Weights of a small mixture-of-experts language model, trained from scratch on English Wikipedia.
Training: a variant of Muon for the experts, 291M tokens, 8887 steps.
Below are experts of layer 6 (counted from 0) of a mixture-of-experts language model. Rows are named router (the router's row for the expert), gate (a neuron's input weights, with its number), up (a neuron's input weights, with its number), down (a neuron's output weights, with its number) and show model dimensions 0-255. Each number is 500 + 25 x the weight over its row's rms, rounded and kept within 0 to 999. Numbers have three digits each.
After each expert's rows: "mostly gets" lists some tokens that are sent to it at least half of the time; "gets" lists some tokens that make up at least twice as much of what it gets as of all text. This comes from a sample of Wikipedia text that the model never trained on. Tokens count by the router's weight.

# expert 16
router:509516484457528540504516496504491506539513487514489512480494510504482489475508480488442494517473489491521492485529531483493477493457507518512496524509530490528541475486529496490518473503504531481471452535523484533474482523516560528464506476510487474513515502508483472535517476474522473473505496491465528500506499479512482485492492541481496524526510508499477476484484507483492520487471512483526455497504533468512539497496527502531536589465476488490499507490546542453514506476520479540500502514545516503464449473529490534538468493511516456488517526499527502535529509508510518484495555512525509488477485466480473525487500487500538453547479523528487460515488534521533447485498445552454463499525538494426492488512489488497467520509499516462429476519507494475512495499479497
gate0:491513466526474534489462515513477524491536506524455537505466501478512498516470526503446534537470513464509516514501468542470454521530497498494490559478502456517472494506499530447491502533470537449430476465551512542498520531481523490481466536473464478493464522517469518539443497543475486519489488486459512493489516500490507476526508429465516481452510513461525519485517499486503536490501469546499500541513510521496525489500518491462494498510493495491514539461528497475493514472504479475514521535492512509499464492467502519524514547486517520532520453529512490510524483487511513524503511496479549507523427500511503490469524515527499491514520501462506511515488534481493532466480529497506485492541480472490487496488494516471532507493502479469527474477510500456514525508481471
up0:513519514512482485483518481502473474538454511467519509538486471521519537517490469525509446485524522498570512463512502491460506532473523522473563512483513524458492506487480532482490455477496496491511555504490517497481511510508481461495520498499477520496536493517495485517535455488467494498529458531513491530500507519487500484468470533541514501488497477474467513495471477473464526514527558507515467444461555464506513543496492486493526515492520504533462525479494499528492504493485508487504501455508472542525506525480444464544469522533504462509479507521479525490507484470530500540492521507508498518502557463533488498517476561485552500511503487468518537506499504492466535515525481475515530532482488525547481495508502497525453491519512543538482503517484498512482534518465475
down0:482483495513535474520463505461528449483541489471540507524495521499456482521476551520497539493482471508492496503502525483486509470483516502525530533521542471541499463463504480490542545496490499457499436475531493503454518467478513477477490515480506493522499525536489502496477430502511485507549470452505486471503490495494484480527510523475506493465538512505513498479501475490563487492480465522527525501491462529475490496515491496501513490477467512472512515510503530448529524531478514468525476486451516506488496496508457464524527548501529510489556479501519431473508477484529514518498502529503537495506480515536518466459518509554447456505470506516490484549502486507519462517480507457497478488513489519509517547512472476522467508515500508538485510525513489507523472515465519
mostly gets: "),", " et", " de", " Puerto", ",", " &"
gets: ",", " and", " in", ";", "),", " –"

# expert 25
router:468513553499513554499499525488513476516482525482508471507539498477496525472508496531499514498534541518481500445519516461461510516488513496492502542504481517508467517509454497481474482515542481496523483466495492482519484500525492499510497560522463527473514480526549474462498533484481522516509476506486475464500475520504565471505524488536501490461464505524503489498487470485501508507546531492497486456480517483454476530488471468512496511511459512488510491532457476500541459485477518497505473505467501509510523529469490538463466518480484465485496539483471538502489497506456528556496454492506474473492470526511508482474523505478540497495513481494506545527470461478505508499552469476499503542533490501494477541557470548524466498523485486494489522443482456518496464516496556
gate0:478508500485490536552472543480495479499486492502502519475515500510521492465480488538527527515508503531484492501476515472440502515488489499480505505511516470519500518483469483476452513531499502481523451485470513521525526456485442516482479531502481506450467504537555509508514544476459508517521518504507453497508491526490479489489509488510491473443494485512527476521516466532492467467523521504491531460471487494503487498511503486478441478492523504504521485514491484480512476510468520510500458545497513485488487504428522531460533520485489459490518523533497478541500499500453497498454505477486459468474497486479557455450506513458554533520503526495489470529491452520449487506537496497458536488530515485504472484496481532533503461554504469489529478493510455498481467521482513
up0:490531500517500516563481507472503510447494430497474481481536509483517511493491519527548523510529485545527520498491527460509528475506494485491514556524466467483543511475477532480475517509516478486548477508481502500529507471536502497431487530511487494459482514505518471495463530522493488476514499555520492516520503563480517458512517470530461489470505492477514465484542473507485441487507497490490499440532493500498505487482519457494485507466484500507520481506499487483464522489490498489482516524523483517516537514481488490495469519531506496498532499485502495528519547523479541536487492453490458489490486515513499489494550556496538505466548496466505516557485476513460494515484491496497535488519472481454471506489488534563502503522509482493499518511488466461481434485510497
down0:494500527525530507487448486481509465465459509513543500480480503546496515512514516436506486524518485487520487486445493503473477480528540532448499505509486493496462539465498498527529448471485483491494506493490495507511517468463519544513504525503498476510484505544514521522522524511521490462505515508530539558466455482513483481501481530514491482502521493508501533537532501502515484501515508546490497451515477493528470481531504506506512535510540547471521547532504551500516514523452491488466497502484548493456463474500531480500443524520533500468479515499495462528483457478432510467507533494488519511513493472503496522515508459502474500494527515504497485460499465538504548483499529518500500508471544490469514560503491448497494484508505532462492464515498457529493484493464483
mostly gets: " a", "In", " using", " including", " an", " with"
gets: " a", " in", " to", " of", " with", " for"

# expert 26
router:485513534456516511466488529485492510530522537505456472532537501489506490478439459509483467498554461489439496474471476468486493525529518510504478465511523509467535474518514491524501480504505469498538523510458481493493456491502492494538477481486560549508524532505528544470481517473518471509483508546470543500501473522527484497497491538465482486478483494488499481492519528523480509516480514509532460470536494511473497519491512510521510474466534483500530468533470501496485563533512497570505512522558516485501491513495478523531518460530506467492512464513515530496490475494515467507516495494513468507519482473470511521498527530456474449522503513534498487493501522472508508568527478479507499464511482527526514515495453481467529462529501509526467497472506491555486495478486506
gate0:468519496455518481474489511499496524485490503491522468563550492488519455510428466494490508509510534499478492487459509486484480512537473514467479510502501509463506466478496529514471450506496492511512531530503520475500484544531534511472493513521533524511474528533534508517475490456465447514498454533500463530519536554498465497480519491483497487484528452477475509519496474521462475473508553535503499526534441462482496536544521513489529524477516499494513521515472485458508492485507464515525534483484513500475506502509488478489504495517476496501447490482474516534500466447523508563483519470458485484523537510492544480496509523519483528549500544471485485512500495531501517519498490508499524485523471502479518561484505471483464483503501501501491497459474516537479526481550497
up0:515476511552532481501477522505491479496500527489487494482476530458458529485514491517512455512462494499527435475552524510497542475459516464495496521495531494532531519517521509481487501474525498537464510496527520549493461512472499479544468506473489505506510481492468518538499507518533504486502529479480464480501447456510537492496510492517506477518488529517519522455509511475560512508484501452450515459483499546489516483463446457516482522503478505516511463454514476549472486499506557478482471495468500520487514538489527478527501525539512508498544524506507489460534495529476508485501466526532477542483501522484486486543501495498503508488502460545496555468491494534487471484520509507453449525500517493467479474515510528491496524469525476478487517511519532505502512497490445
down0:492477528506497525492453489501516486540551487489501483488511499493492447486494567475505527516513525537495512523530526508529506508485524520499471518509542462511467536479506505491488508508517517510466504499475502440495484478501509444520477503521446493478472502461503479514522506490471501514501514489487490496530514505474520518502463511449513477457476505485474454507497484530542461539537496510441538550526525497478519534496489481524507505428521494496503502474533547509505491457519509539489504529471501477484505461444486507472503561475527451516503515520479502532477488487507501511518490506482449456495447493531495480456485483507490535534508492486520485497540516459495499547499474494489478511548495474497485438510495482505540518479484502486465483497469530481507525471523450
mostly gets: " Best", " of", " Outstanding", "featuring", " Your", " You"
gets: " of", " to", " on", " for", " as", " at"

# expert 48
router:523517529513524519498503513480512552462492546556498528497494506473467455474496539441511521512544492485479515484509477500522491472510483500507528518494498463471446476515473519485491493493534520523485541497489468444477515492511465530501493485514500524539513499517492543535507518517508522540560483491506481515462509439507524520487536482513467525491465513476499456493481499524507504469526514505520507517488480491454530462473483483479496528507519503513504570528527478520510551488500490484487531538516513482552499469514496503524496460512495496511497515487546501486541497486497492531496451512513477478472519510499455482503469465471517465488478503486510528491482468466517538530541504513519462516485490504504503519471476483476493472491480440531565562506491500457543464496498494
gate1:511505497523514512486503490467513466509529518497529526515457530449481533494510442501491514520491537558520487518486521485477543504491506474510519530456516444469500490507519521477499530499479480476494516500478506473515514518492494499520508557506467485511505446488485533498540515481493515520549509548550482478545507529451500505491471531443524507514491501496536517493496506475518476501497458465440457549481489551493475527480491473500525507485500514480470532468490486465491532508515485551488510473484487497541503476468502510511545539462507546492440528503475509488469485518482495488501484494468508455521440524537511487496498506466510522497463506446502521505472516514473515468483493463514510517490462495543486528487466528512525515435479514514469474519513513517497492509492490
up1:504472512523434538450482529524503516513473490482526497483530542459523444522480454504516503532446531483532522543482546479483507487515476521520494533453508474493530499479531494487505481507455478482483534467536544470510482548502478478495505487491506485513524515482525497496503534507503511497480477519461461488504477537536519491533543503473475516462489485503515487499506511499491565460511503461461474491502501520494483503495456481505523488466471549490485485491474473473542508498513502517513452516490528519505524487493504506462491501502494524491476508467452492459466458502494501450505546494501487481543501490477533493525526496493504482521515479520470526448514502542490488459500535494498493524482526474507466526465483505551472501469491466503498475494474552549471445486504504
down1:467501455479509443498463499507498464533473508520501501477509466504498532485518475533472510509495493549508534528481528488492486504441544480485514536506453539494495486453495496535539475524468512507495454500490456502483498475500520486500536513508519493515474539503519528525496430464531484500509535522525554547510507512496459503518496547484472507545513485510503527498545473470504517484534485495455485497515560454540467499521514524490514490495496496515527466472512490485527465519491490487540508468495515528471489524523519501498447547452484486520508433558486514509515462495498504504536550494490503524509496496487492453483525514493491512515508496522506493502515535503517477480519478539490531469520520498487511517499497526542507529488522494507439454468453487504481466495521509
mostly gets: " who", " he", " they", " It", " she", " They"
gets: " he", " which", " He", " that", " it", " who"

# expert 9
router:509519496523565536464466500504505515513526474525509488485481461467466459471532500458521468463483506508531508543539511547477498496476475504460536513496508486459543500525530490519492503512481475531534500492487526511510484519498523456510525528427504509519529503535485502552491517438489461520520500470486501509525491505499499533466510495488502520518494492499501533517485507483522497491513538496534474528475518497506539479526478530494493555499479485481460488503525484489462454507501471534485465468487522444511485527549478533515573464481536526470481529490518492474514493493507477468534492486479482499482466503509473564496505483509513467480509542511486507439494518493544443486501497503511512494502496486482515517462471544525484500454528468518504489508464485473502476504486496
gate0:479499490459511466514486513516476506513517524509478527485515483506555526500475538510493484427541465463465518512542498464514536491556542510519464456445490492516482504482516520527465514516524470508513515491471500511562526489483477482456522499519475484473471532510553505487498543493470516466498493501503518518478512462523505540501528486515514496479516515467451489523524502486518450476521525482526497482526473491527536459549495456541489492512534452477549468494541520530487499493452454499448516515524487471477480476539536522483492508520497516519502510530489520478485478461511500536522489503467489499522510497499499529442530530464463506479508489507476465515518468514498494543522482499488498477521523487480477557514484461526482507506498478531486497511496495524509503466497504
up0:510518461472510475494502503503493525525496496544524534481499474474518539533483514517505505446525487499499479494523468509527511499473532535484477533471480487543514544509495547508510499531525497498539519475501516496523522500522551499483503515510516499518522530525553478537506558500470497474491484436507502485511479466474475530541499482503463497526510472532508506480437495546506485513486547472504470479536491477519547487551524518514512525484503483501510487515497507483479498487495478498493485541519553492502488533495545500494521507496479507467519520551497485507502474474525486540496517510460557517484523532542471541439542488508499487472519519468459529552486490518501497503478477547483514521478485479478497520518528473510480510515546471449502496516471448533553531485510476
down0:468520486497536489497515467466423523511499502465519460477488472481483468516518501526473509505522500498537472486530507471462512482473456513478536538493433485496512515512489493494561477492520510495480502519518472485519504505484522455526508486520470545531523482530479525525484473537515487493511513533482529492479515499476491499544490530507522527496481491502493485519499523505512504506511522506498521484542501472524513551478520520502554483513497525468504470483479504445514529498489512532487491497517492500501447476525488444484513495511531517453484522452485463518497485474498489471515564483497472487506491561499468481498467508503489468510480487507496511540509527496463466482525481557487475511518477470529486474551478534479488475461520472524483521513496445438566520514476528
mostly gets: ",", "\",", " when", "),", " while", " because"
gets: ",", " and", ".", " that", " which", "),"

# expert 32
router:511510528534519510488460474465527517488490527533509529461481486491499537518518512502519502513453566523502465517481484520479506500521560501476490490507516528500486467534578526476502479499527516566511440521492501459468464493497547524558472500467526505533502493546490491470470518499504522498480471457500522491495528500517488481456499450470491496484466492511505544516487458492501536513509554488489521506508512506471547540501488494470492490507528504519525485508487458514500491535524492509568514519511549528537520490487492483504473491510475557477484493456480489504494478458527487476454488500517491510473482530525482490511466514515499482536503536495545472510515511519497501521507529531495494504486506515486552511534524511468471477453519518517532491517506491456493489479505543
gate0:480518486502545514468483490498551492488484467491483515518502464475487515494469500435515502481441484504527497445531515512525530502474509490471521528490452482495517535450484520525520480466541492500469508503478513511476505523477502500458463504476487489507507497459499514521501566483461505476540523448516560476504507484482520497514488486528506505514485451520491492514467487492459487504509497481500526515462495490485498466492484498486504485538498476508512534515457477461454517461513481497491498449503483486506555541537515469514529508490481514512498501528467459495500520518536463509465488500515493485494494464463488514486510489495553521475552481478482526543524504535489484482491469476502543511492469503519477497550513514507496548487522487471417475496479538434491491495519472
up0:506497474531480536498470531544455489495499502542505455504537523519460505472523528510496478468501494524552512510545476518474511511446497501533490496482500473503509502478476518495546522526537471484497527466502520505520493529477462540455514479517523557471471538520499510550481485509493496494516537501465497473482512458515539494540523531536550488540560537531502479498518525494533520516488470493492496524516481467509512482497526516560506500514471478500488503503535538480472507456512532502450494515487510477498487530527496523485506484425466487482447493511520534487510521503489497500489468514520480477494530550488532521504479507451497490450447480495539526515537502516536479451482482493511512523514518474480477469477535472536516521527524496524501486506517510500521504497510500
down0:488475529528544481530514466536531535535493521497511514479494519532495497508445473516519506472488490481487486530484532485516517500485516465492500548468473541480463497512523458526523468491487507503452521532514547482532491448472546475495490507446494506513512492498520536493514485521511539485533494458506480489525498474473492537492483491510536491494483487549490498494514479466480513558450515495444481499473523513498501485530508535509529488452506519505533485468461470499548534503504486482533500461509446508486522471468497482496491489454488459488472510480459493500453508475528516513491533538472527504520463502502475523487492443497520491537489521491469491523513518492507447513485515494527488504486447508509481520513444519473552442502534491528512525515506521516482484487459510
mostly gets: " until", " January", " December", " February", " had", " October"
gets: " was", " in", "|", " had", " from", " were"

# expert 53
router:463499502475487502490463476507492511512492514509470503506439507486489504485531468515500510464468447487523496551458494493448516520486490502508511494456506524458515475496501493493508488530444473470541510521507466537524455497549459487529542495501505561502497511483523500476489477515495523470520521483490518530483500506481497486528520529462510511529485539479499515513497509522518493500489507505509514520522452515518489487482480505501523461542516485511500493496492487497528482535521494507449543507468483551498463490485486468507495469481484563503584533503476496469525511515515479500511451527510503480480489482519490546506481461547470476498514493500482480507463494536495453528517516527548461484454483532513456491514529519479459517486459528526452535524483535499496562503496479
gate0:457484507532502484483504503474489451495479480440459499491468514456518503494500482485502518482482500516483480502478513519530503473489455480435481518503467530527492473506517475494518505487481494471478483538487535571571513566491509537468503526476475495495509498514496479471521510528486480477520494494483464496492476508512466472496487510515566498511556520501476460537491482507459499526506466467488495541479448532480491498493478517534531488534490467496496476480474497495482570504479495486523492490493485518464465514471459459510482518496499530504518508482491533523500515483472465543460529495532506457527487463480486518496490482514449499479482538453494514546505522509505516472499501488538528523509474525483494472514511482523482497541523504511524508517466518456443488517460523
up0:464536499485494485534507493503507521523497513498517473528522439541507470498510551500483467477530461511493502460528547478532483522536485513521568464501480502479531456530503497497456485517559493509506504490464487474541506478515492539492498531477499491505494508559500468484504487478471546478528471501504515538499487490512494484482460477430460510520473484516470479480491535490491524495493482497540529522457524482436473484493524504520468527455534492459548504490509521536528486509465483522517542500495491514514581484521520491461487514487521462481521507502507503490550508479448504486439478494499493509497474511510453473497480493482532474526530490502523456492519515494489516540510510490485473479528540491487514519508480490502528465513502507501503500474510460480494508533521527
down0:522499457454468500470519518523522508498537519501517486484497489493550527496508522477487507496494489500523461466499445524517500528554535487507484491494472498478505509480473449506523468479480508527532496463455557512539488515500508548527500505485488502507551493465477514475520498487518508476521503498509494505523523456518530498479500487521499487463502479502467531495484507491461483549530511437495491471499522509556536525497509491478509509484512465543484549466502505475517523449500508514498467507550457487467482479457502430487492514509553496498471516485456508464462510469494524530483548515494530530473429505482553514489515491478506516539493496507489481478495490502499476503492489469467428501519525480542510480537528494502513504508487526515524488483500485493463468472501461
mostly gets: " made", " won", " played", " began", " released", " served"
gets: "ed", " on", " 1", " 2", " up", " over"

# expert 6
router:489521503503516478447556496452491500507481501492505501536499471496461522471508492483502491473488510519531504498480519448503461499485513455503489470508497466479509504499504553477485502541502502492477481496493459512484476497540456523555521477531481538499539488461515483543493481511545499429478508497498504487488491478542488494454510497472440496545443558483506538505492516523480509511492523518530535468493471504479518479477515516497498482523528476512509533492491501528475492512509497563505494519480519508448562506520501544506536474491528465484480495486479470496481499510519463451536496545500514518520469489505482445479514495517519496476525515544480544516503517517504509487530531494484448506495455496510479507520499471492498484515497523529466550476513495425532483481498490
gate0:459496495469536493514492541465508537508519515519464520517473439525505522527488482524505518485441469502538491496471541480507480483495534440505465513489503451504500508483461520486453512501492527506501513497468518498458505500531499494520489504466471504484507450505433467540513478508503507501531472488524524495538518507496546478493503509476442474535498468471469466507523473524503509501486514568498498507475498452463519498502494528465500488494507496519509547466481514520506515495504519514506485523454525499469484524530484550520519441504470508510457506510502512489484549472493511509494466474507438531532488486507511480476503507504497507563499488461515495513506517516505561523489517518479477490489517490501537493521547535495482518461506473490499489498584515489503480538530476
up0:498483485486498469524483521475523515533547504499460490524481480503513519536541489495515523536493482530509471483508495476482504465511519490510494500499492438502517522527506503526486560480494520559447526444532504527530483545558493464529494499521498530500488456488484464492533530495488505498529516500514527499492500512531480512515506480497460467527500534519457509545514513515483502506488507489515489471477512499456543504544505523485482498473476475539523497476528534504502546508482520490493526509526512494469509482530502508478486513533477468492497515496509506465475460483469510481502515490496485503520435496514526489493500486584475491550519505509499478512513534502507539512492460495505501550437522439452486522538548501536495477470508479526464488547515481488510461543525465
down0:495468504525485529494483530545518498531477509488487543479495510455479524484504496570505522504542447537507504508526464486517489482495442543542450512494499494501494522526496493495505499513505507485448491506483501479500523460496529505480505503491452540563478560485484471556487466484529497505523501561491497533460488503464530462478470531480513514486497515502499504479514487499479496493491500513531508543502478512507485472481493495488535517494551539481498503509499492482490487511555497535513493492499469443503478494479517479480484507492490524517492491527544492520511490527464482521484514513489549482501510486488535439510521451541476525506512500475506529518527422514538539486504481514496515494477438535487487495512499476509490501511506483472538516521461500507533491425481472
mostly gets: " (", "/", " \"", "(", " [", " $"
gets: " (", " \"", "\n", "/", "(", "=="

# expert 38
router:518479516473529484518505500480515471487482495516532485532490500503492483491490486532447497478512543473483490510492508512499476525519494505495472498482539527528509506476539469475472513492537534475506538503537537487534463514498483522513495477524475509458527493487536500456487522521525535484507482497483487467453514464466550447558519484484462475545491509527507514492508523518469533557493478496497501531546492496497493506456503493525501447474507490493526439515513502571479493516444499498514492504524523498509484526476486522498452474545512498506509519484538506471521526530534526494533514498490528488533495473539448494513503518506534457553441557491477498524459502522469499506477484510474512516482515497497480474526494525449496476513455517496508512485471490457521518462498459
gate0:459496469526460517509507448507471512459489508497494499521464514497526535500479482523507527481524506465538525505523519482511495492493457530497502544543488507520499525520493509496474523485539493513513452507477564526499473543429482479495521523506472515485496499553499482478546509550517490511526477521504513500473467526508559486505497513495501483492484520529466509492503496486467512481460508500486522499471492467536501538504487479471480499500512497466492490494490494581437477525506491507509523460506449509495472521484462470483504550503471500512474484459467571508504510463479498497478573478493483525499509527487466497503504465509527473529443525518511526471502492521523512490453493471468491502499526500488530434473524498549478505512487489509511465507539492495504465509505493
up0:483496507491506486519497475483557511513488468473477477477494500453538496507534469506474446509498486496518488472475512486500462487494493488479480497530518516514455517481540523487486501513524513486488508476536515456523481480488500480517495448485489502512521513496481496488524518568488483496507494525497472489489509511507545477559484546532466544483549522536480522484520488482511515540474481518488467500470483476525526541468468509490467484530504494454494487480485484522478448496476478528497489456514481506491477514512501471496489504491449493502499489492481514457516553472531509527500580480442488501524465540521519514508487491477480466541487489521495509489580510562533507518488498461483504500501521491463513449450522471531506526524495467501517487536491463456532505494512525
down0:498502512487480421475518506483522518512492518463491462482474525482503435503506530510533480513465508482520517496541550530480503492471500506510477523541479517502535516491497516511462501500517499518480518502497480504526463511494516547504524492449500507513489472512456467507487498498485491501528453486495531476495513522524506515535466529524481481489457528513484524534514489510534517543496493503505500479477536505499522547481528532483545474509519502475489487441463477461468499454501471503502491464463465484550469423527499500497507520483508445477469503504486510487510504479460512528470514509521497527518523504501472525524503494515484450481527505568506472541447507536511472496429472504511528484502458521480489477513457518522479446502479478517479488494510487478506522534466491
mostly gets: " career", "Personal", " won", "See", "History", " Coordinates"
gets: " with", "ing", "s", " has", " and", " also"

# expert 0
router:452490464531592507474510511493541508488499550470493480459526504465524511496512496470547488509481501496521512510535515530519518490489504519483547477467499483488493483493546530509519476499480482497494517522564497539504480513517488458527521500472523520484488555484499506539469477483500508490507497513563492490503521517537505488484495515475474529504501492495527499472514506483540494480471493495522471494501535476538468450499511491527531509498493509480498536508505466476535507518545488472471442477460480513497484519546494510495560473472494497518537459504472476485493486496495446507488495495457458466499522516484457519508514499517525466469468505494514530509507504520533491474525481455498491486536484547497481530471465493516471469488486448509460504528507549516515450533545493
gate0:434500495511554501492544508520497482512508520506492506522458464467522523484480522512478500507470484461492527487463457541490486484510542486525479500491521488502454455467553507494490498457490500525486481522477483506529481541532454471519480515489530495484477511481488509502492467534469500502496511523521515464522476532513474500493537515453515498484488479498543567487478497486509502489493513491511492533526453533487511521532524468504502445492493465466530466478448492526503556501513527504452521524510489462516474478514508497490538481510454515555510532500504515461471527512440484481492456499455486551484508514470536530499485520514503516513486484538491483470499509550485501503493502500499476546468527488471482492512497459524494524494470489475508539537538545491465488519496526
up0:509499453505477527504466522481508518468473505471491493489531514509458484502470499487488499462544506476506508511526461507505503513494496489509509449498450512499505510479519514501530500538536463510502512440506505476516509539541501514435472520492534532513509475497498492487493505463520509515450515521494478504483495492496504514516500496505545505499454523511467453506477493550519508474512546554490481508494556440476460490494516523520539490526490485492467490497465539493506505502517459504496548470502469528469532501477485476465454520473519501507480520537486498511520501498489491580487558538476484475483516470498460520474467520466521490474514510484524482513489450486540517489498490497552482496495499533555505525531492489524472491507557496502471493483436487497531519552474514
down0:486481451508505512478554502487465497494489503428563481492514462515496460511501470517514469491502492475501519509512509492503522517489467531484508535480492501518474450487556485488496493522536459503498506498504501455459532507475468513470499489472508455485499508474489539512483495499475518469500499471494510534496494494529519503545554504527524477507485483500495459516485512501487461478528513506502493495487514514530466473526497522508533536477528507462489440494532557525546511458502496463506521515506542459520507498553497511485502528475528497490486478598518485507473467490466519484549506511530494543477466522518484499509586513504537541510531467483511547508525496491466497481500498513482507515546534502498462509513507474501544483536522494512472505508508496502508505475493479
mostly gets: " such", " known", " located", " According", " shown", " according"
gets: ",", " in", "ed", " such", " known", " a"

# expert 40
router:467495479426490469488510504482499517484462540483551470507505498547509508525500478504504512460504518499488509472541489477532484495508526488550500522545535575525510479438504429525474469533534529506516531520509486481466496526504530533500482522513475506553516506496507497449484496513517529485456498510484483503438487464491542487531496497480521494500464458511488526512511518507477513523517538529528467529476450464500515517515507553512488482522477492465521512499502509516541493474501490454519520449536507458460515491478491477506509479519466500469492507490500476476522551535456519496529515497470537519515525472514512498528496507499500489500472534449477485527496537522476471538507512537483482522480532507531504513518508490464488501501504517485482500490493489476488528477500452
gate0:516534496475527491505504468523488544479488535470480558545485514495491506463498531478476472500529497490504512475490468506493468473521541477483486520523483545507483478520486473545522489500496522497500469526500492483509536523510557490467500513482469482530500560494509512518511523498514541506481500495472482477513498524484512493488488464521486467504463495458466491502486487512514479490554518511509468485487476420498530525518541518489492538525475444491484549489494506506513496542514519515488507480525492476477479522498509490528531470501511569498502546497512521473505483465499457544476564503498469483491496494485469529514541511531505492538495547473535500557503495531486514494479456493518513482465549517510503524545424481497543505497489508488521494488518490497455538491470463
up0:474510493524529485444538460533515524525509551531485493520510479506480522521460494493490534474569467483489519480501466490506463502452520480478510528496554566459515519501487468525509513513479478529568464486474499518477518526511504489496479499513490517512481510504518525485504502521479505462481470502489495507434498534495491488512478459497494472507479463501487507461521519533486486483542513504504470533502474466499537478489512520496482502529476432474480515508493531507483548528527475443508497495504531429497502494460489484512521502473500546478501515475498506505457509530492458504491542493465512500495513528524479546539514505523486490529490539456528502498504495541505485529495442515512521488474528484541495536537492493538498494509535510488465524512506504500503558476522491
down0:501515508517468479483509549506502520453480443453511489478497460525542512548524471508502551510485516480512473514502495449517500450495484493479544442456491465516545524451535503474511499530472524487501510525517476528475476533511461506539524507533522513497499506515480490512496530494447507534501499477558500493520492485524505459478463494517488505498491510498518466503508480516499529497468488490527522492502536481498511540519504510492527512502508545497514433506521510503495477484486495462515504492465480499482550458503473499476461508466538526503480476425508493516526486466488516487517547444522505451544516496524494550487518516501504477536444486531505511469526491522487536458519510504456537506505506495506499480451537498485506460500519529523520481467505526503513486498495488
mostly gets: " took", " making", " During", " worked", " using", " make"
gets: " of", "ing", " with", " to", " have", " for"

# expert 33
router:491506500487497523520506515502536494514527530481541482523483465484518509494458478516485487508523507493482500445527503488486502500516514507471471512581529485533543497490501475516511518500508494506509498441438481488472512447493498503503483527489430510507482512486529487455496507495428519529478499488524488489552535504497491500493509539481473499457493457514473496507504485505529531471519511534508522540525510484512511516476527544520498467499460514534515498496464486468514512515551504533477435508523503486496506508480485488496484499506467516495534486520563495457512504489541506561454484488494515495452474534509495497517478493511529459514478429514504510524487527472518477523505489468494501509544513531477497519525499517518491567533547460537516499516518512538482487510478531
gate0:475512503538476468460521509496505479537467471483518495514506473516531468486484474502464462536558505519516506492512504521481520477494471490461462534511495512533467474491504513493503499492516489498523488480487484499525504498537454549500491464520552470508518476491476488469516455506501497501492507540545428513531522491476516480553494496454500486516510520492464492485501494502493550512512499420501518496521492544544487468497547521516507489471470517471456499548497489487545484527525523474527485501455476458536540509489485518478479522498505500498477520540500524489486519503500495477519486468509468499508507513513516511476541522494536563471482499499541505455508499467533479493478477504521545508517558484518503488532541492517436508528533532498522493522479469496521461510534513
up0:490525532523544435496524533518523510516513507503478509560523523446520475509492466524473482516459497484490494480487469516517484541496529494490504478491512484546501457492501528511510521511500520480485537557544494474521506547516487512515484510523560480460509506497497482489488449533499509497482520463509495506476505539524449506477515504462523494513500512538510499524490454492505514498455506445491474499542488499467515524489505499485538493539533482489491503490477507518508535544517529533480501506499517516490454522485485514562496494477467511518533503498516518513500513541519496488525483499509461533518466463474506523460501534499517502529465522499474500488506487490494438491486423512519499536526542517506522465505511489508529415484469496537497522502533539510517520486542467
down0:489503521542508534445536492509519487497455524480518470539479526495530533487518529478531476533472565465524543497490535503476523493509525488494510523476476515537494512445501479483486505541529496540509522545487513492544475550484491496486509510498498524494530487459568493462515481474500528502517506532449471498526558476487503477501513472481505512530497443503472511496456517478477518529516490509525494466530447527499472505474536529534501531508450532471473485459547479524489469474506509546524525489472484492498515478487471507500480514485463467512496546523502496503513450527448497492492520502501517497512513500514512537462518559484466520487489523471500500482479471485509535522498505517498479538516484535527490496517515518477515493487469487485486469526465484474519469490527518
mostly gets: " from", " at", " during", " between", " within", " in"
gets: " in", " of", " for", " to", " by", " from"